config.yaml
d_model: 192
d_expert: 32
d_shared_expert: 0
normalize_top_k: true
routed_scale: 1.5
balance_bias: false
lr_router: 0.00104
tie_embeddings: true
optimizer: "cautious_adamw"
lr: 0.00118
batch_tokens: 65536
train_tokens: 404500000
dataset: "wikipedia_en"
Below are experts of layer 4 (counted from 0) of a mixture-of-experts language model. Rows are named router (the router's row for the expert) and show model dimensions 64-127. Each number is 200 + 30 x the weight over its row's rms, rounded and kept within 0 to 999.
After each expert's rows: a language model's description of what the expert responds to; "comes before" lists some tokens at least twice as common just after its tokens as in all text. This comes from a sample of Wikipedia text that the model never trained on. Tokens count by the router's weight.

# expert 10
router,177,232,179,208,175,238,213,201,176,155,211,211,226,188,154,213,220,255,135,187,205,196,173,167,161,164,144,164,240,231,171,261,170,179,236,214,190,243,202,240,178,255,186,148,199,193,190,230,171,238,221,177,180,172,225,179,237,209,238,184,226,226,257,197
Description: Capitalized or plain head nouns of institutions, places and ranks, usually followed by of or in, such as University, School, District, rank.
comes before: "of ", "in ", "and ", "by", "School ", "School"

# expert 62
router,184,249,200,141,194,194,208,220,168,190,158,207,160,167,184,177,239,214,158,188,221,185,137,198,190,159,141,211,232,192,193,179,196,271,205,201,230,227,210,205,171,174,154,189,238,245,245,250,205,221,208,196,202,145,256,221,215,215,236,218,175,203,177,229
Description: The word piece ver in vertical, inversion and Verdy, closing parentheses and braces in LaTeX formulas, and short name pieces such as Au and Le.
comes before: "| ", "|", "sions ", "}", "try", "t "

# expert 51
router,161,199,216,157,160,146,212,240,218,175,219,225,198,203,163,209,225,212,181,186,210,194,191,173,194,179,179,213,210,162,196,204,181,217,239,260,231,225,193,236,159,133,249,168,246,168,135,212,214,223,186,195,179,145,218,205,260,207,224,201,226,208,184,220
Description: Final pipe closing a markdown table row before a line break, separator rows of dashes, and occasional prepositions like in, regarding.
comes before: "\n", "\n\n", "\n    ", "DO", "order ", "love "

# expert 52
router,190,210,232,202,190,204,195,213,171,206,210,219,218,183,170,213,221,204,180,168,195,200,184,190,178,157,149,222,202,159,208,231,230,235,258,192,209,207,199,239,234,186,217,154,229,184,205,215,184,265,213,189,210,118,210,225,222,202,241,194,177,178,208,264
Description: Small numbers and Roman numerals after words like Series, Division, Part, Step or inside table cells, such as 1, 4, 8, II.
comes before: "| ", "(", "|", "/ ", "January ", "May "

# expert 18
router,181,204,219,188,216,158,285,209,187,195,228,235,206,235,200,187,241,193,155,184,174,199,176,189,226,229,181,171,215,163,173,241,188,202,229,185,221,204,200,254,189,233,241,163,216,208,182,196,216,270,226,201,200,133,205,214,235,242,234,212,167,200,200,241
Description: Initial Sh or sp pieces such as Shaanxi, Shandong, shops, and single digits or blanks inside pipe-delimited tables.
comes before: "| ", "|", "ot ", "ort", "ir", "aw"

# expert 41
router,136,216,242,181,203,203,243,219,180,182,204,235,193,200,176,176,220,201,181,214,199,192,164,155,215,201,161,159,236,201,174,248,173,213,269,178,203,224,200,243,153,226,198,169,225,207,219,231,228,265,217,191,209,164,222,194,264,259,167,171,165,221,197,217
Description: Possessive 's and nouns for people or groups, such as people, family, women, players, city, after the or a possessive.
comes before: "of ", "and ", "were ", "in ", "was ", "to "

# expert 48
router,192,210,180,206,175,245,208,163,156,221,202,232,254,184,144,211,266,158,184,188,198,177,208,160,224,184,174,193,203,148,174,183,159,245,233,183,221,223,216,225,186,215,266,183,231,192,191,224,189,235,204,212,207,143,187,184,271,225,188,193,210,199,221,262
Description: Word-final a-type endings in foreign names and taxa (Romagna, Hezbollah, Balmaceda, -idae) and apostrophes in possessives or elisions.
comes before: "s ", ", ", "\n", ". ", "'", "; "

# expert 53
router,215,252,215,191,216,198,249,215,197,203,210,205,256,174,208,232,206,187,172,210,206,202,129,240,174,163,162,215,233,173,164,244,202,223,203,185,221,200,204,245,196,180,221,184,206,157,188,211,248,235,222,182,179,151,240,199,229,269,225,188,162,224,160,251
Description: Capitalized first words of sentences or lines, such as In, On, He, After, This, During, plus line breaks in tables.
comes before: "the ", "was ", "is ", "201", "his ", "200"

# expert 14
router,171,248,185,212,186,172,231,245,169,227,203,222,174,185,168,178,245,212,201,193,228,174,178,219,191,180,122,195,212,218,152,227,210,222,225,252,224,229,181,242,176,168,226,195,211,167,169,204,206,246,240,159,211,159,218,189,207,264,247,200,200,183,241,213
Description: The main verb right after a subject in biography or career prose, such as was, won, received, died, served, had.
comes before: "a ", "the ", "in ", "his ", "to ", "as "

# expert 25
router,224,234,152,168,147,204,197,234,207,191,186,190,193,202,209,199,222,173,189,147,175,184,241,202,198,184,169,169,206,170,178,209,216,183,232,167,202,229,212,230,216,219,213,166,197,160,168,200,190,238,214,176,232,163,208,219,252,224,215,209,167,201,227,193
Description: Unit and quantity words right after numerals, such as kg, cm, m, feet, million, and slashes in Apps / (Gls) career lists.
comes before: "(", "| ", "/", "fre", "f", "bre"

# expert 46
router,166,265,227,198,186,226,263,219,163,210,171,222,214,186,186,178,248,192,174,205,195,190,179,196,176,165,160,246,250,155,154,252,175,221,250,191,187,245,172,184,200,182,220,154,234,163,193,196,197,251,219,186,231,210,227,197,229,209,224,195,223,216,263,245
Description: Final word pieces such as ets in meets, ess, ism and ness, plus list commas, table pipes and line breaks.
comes before: "- ", ", ", ". ", "and ", "\n\n", "."

# expert 13
router,185,180,183,187,142,200,208,209,174,178,198,247,229,213,165,181,225,209,226,149,199,213,167,188,137,200,126,188,219,164,219,254,232,232,260,262,213,213,217,238,172,161,205,204,205,168,168,182,183,269,203,200,210,197,221,227,214,234,206,179,210,254,221,194
Description: Suffix pieces closing a word split into parts, such as -ation, -ated, -tive, -ous, -ber in deliberately, abbreviation, resigned.
comes before: "to ", "of ", "with ", "and ", "in ", "for "

# expert 3
router,212,221,197,220,186,228,215,206,193,226,198,217,233,190,142,187,240,218,86,193,199,214,177,199,210,176,161,198,263,133,141,187,190,193,246,159,225,194,160,215,186,179,217,184,201,216,205,209,196,241,216,209,220,207,182,191,289,204,205,180,210,175,222,195
Description: Closing == or === of wiki section headings and blank lines before them, plus heading words like List, Board, Notes, and the piece ann.
comes before: "\n", "\n\n", "of ", "==", "ed ", "i "

# expert 55
router,221,277,200,201,139,231,232,210,210,181,197,234,197,219,192,146,235,155,181,213,229,206,170,188,215,165,158,173,217,178,197,172,210,126,184,166,195,239,193,216,216,230,223,183,221,178,190,221,211,219,226,227,179,186,213,201,208,202,251,181,226,226,216,183
Description: Word pieces following an opening fragment, such as reas in reason, ink after Th, comm in Commenced, plus digits and list-ending line breaks.
comes before: "- ", ". ", ", ", "\n", ")", "."

# expert 31
router,169,205,200,180,224,212,195,209,182,185,171,221,230,237,164,124,263,205,194,190,172,174,174,232,194,184,170,179,218,174,198,161,196,209,238,231,188,257,212,260,127,164,181,162,220,162,198,219,208,241,205,203,220,147,211,215,208,246,229,185,214,222,201,242
Description: Pipe separators between cells in number-filled stat tables (league standings, player stats, election figures), also semicolons in dash-filled stat lists.
comes before: "0 ", " ", "—; ", "1 ", "0", "— "

# expert 12
router,205,231,203,183,152,154,226,233,202,214,196,216,276,183,186,154,263,208,196,161,192,179,145,212,200,199,140,207,227,172,195,201,224,196,235,228,199,228,216,211,196,200,204,197,202,189,238,234,219,212,201,218,209,133,216,208,228,270,189,198,174,174,211,207
Description: Word-final -ed pieces such as contained, imposed, nominated before punctuation; U in U.S. Route; million, billion, km after numbers.
comes before: ". ", ", ", ".", ": ", "m", "\" "

# expert 29
router,176,185,179,219,215,183,182,214,194,178,209,216,218,211,208,165,225,206,164,209,244,212,155,200,200,170,149,190,222,190,170,215,206,205,203,212,173,222,180,246,173,139,189,184,247,217,172,232,220,280,251,207,206,130,255,168,245,264,206,179,211,198,217,209
Description: Column headers and cells in squad, career-stats and election tables, such as Player, Apps, Goals, Votes, Ref., plus zeros and dashes.
comes before: "| ", "|", "for ", "in ", "/ ", "to "

# expert 45
router,216,253,184,213,153,182,226,192,190,197,214,212,191,193,174,191,211,176,195,231,216,199,154,176,211,164,178,175,231,211,180,236,189,222,212,228,251,229,188,230,190,222,176,195,193,234,176,208,239,217,213,182,189,173,245,222,245,286,194,199,176,184,230,213
Description: Dash bullets opening bibliography and list lines, and table header words like Population, Year, Rank, Pos, Candidate.
comes before: "| ", "(", "• ", "\"", "|", "Total"

# expert 59
router,149,219,193,212,219,195,189,273,196,140,208,223,150,171,200,175,239,214,162,191,189,193,193,223,169,173,169,198,288,183,156,186,208,223,218,262,162,261,210,199,187,210,228,157,227,195,180,186,186,209,221,230,202,168,207,231,217,263,226,173,235,194,200,198
Description: Party and office words like Republican, Labour, President, General, and Preceded by lines in officeholder boxes; also the piece we in weather, weight.
comes before: "of ", "- ", "Succeeded ", "hold ", "Party ", "by"

# expert 19
router,218,240,241,206,205,171,193,219,208,125,198,183,254,216,147,203,233,214,175,205,225,174,194,215,174,161,150,191,223,151,181,205,170,234,225,201,202,199,182,200,174,151,176,174,246,189,225,192,202,265,205,176,190,184,232,203,239,228,232,185,228,184,188,257
Description: Slashes, dashes, hyphens, parentheses and minus signs in equations, chemical identifiers, +/– vote columns and taxonomy lists.
comes before: "| ", "1", "|", "\\", "/ ", "2"

# expert 49
router,165,224,196,176,187,217,209,192,206,230,177,216,197,197,188,175,228,196,214,209,145,208,188,209,190,202,197,185,213,139,198,242,243,201,236,196,193,233,202,278,183,202,214,189,253,216,163,217,222,219,238,223,200,189,214,209,266,245,251,214,217,156,169,223
Description: The word piece og in slogan, the of in "of the", quantifiers like several, many, numerous, and line breaks after section headings.
comes before: "the ", "a ", "g", "\"", "y ", "The "

# expert 44
router,189,192,171,191,163,151,212,217,198,203,173,226,193,209,214,182,262,188,194,172,200,190,254,227,186,172,175,215,221,228,180,191,179,194,218,193,167,231,175,219,152,206,233,181,241,149,198,239,196,213,195,211,171,141,186,184,201,220,225,210,197,235,163,202
Description: Closing suffixes of common words, such as ing, tion, sion, ship, our and ture, often just before a comma or period.
comes before: ", ", ". ", ".", ": ", "\" ", "\n"

# expert 42
router,189,308,231,177,207,244,220,180,203,200,203,200,164,195,182,173,241,177,152,196,163,173,180,208,187,185,131,187,223,220,215,200,195,176,237,173,266,204,218,225,240,188,170,160,223,189,145,245,203,201,246,233,173,149,225,207,264,240,220,167,167,178,180,216
Description: Final pieces of names and words, mostly y as in Judy, Brady, ancestry, prototype, also at, ot, ens.
comes before: ", ", ". ", "==", "ell", "e", "y"

# expert 37
router,211,235,185,181,165,193,204,182,192,166,186,238,259,214,176,196,266,171,191,191,180,203,200,206,238,190,150,180,214,213,217,165,221,217,233,198,190,194,188,224,149,187,221,187,240,186,184,200,190,237,244,214,209,196,197,179,266,226,196,222,185,203,213,195
Description: Short letter pairs like el, an, en, le, il inside foreign or uncommon proper names, as in Hornbostel, Montaner, Pendleton.
comes before: ", ", "'", ". ", "ia ", "-", "s "

# expert 57
router,199,242,215,156,193,198,221,189,220,141,213,225,176,170,186,212,247,166,172,189,168,187,223,168,189,221,152,219,202,188,217,154,172,254,245,209,195,253,181,234,197,190,260,171,236,184,199,223,202,247,211,186,185,102,201,213,220,222,211,188,193,225,144,279
Description: The prepositions in, on, from, between, through before places and dates, plus the piece rel in relations and Pirelli.
comes before: "the ", "a ", "200", "201", "199", "198"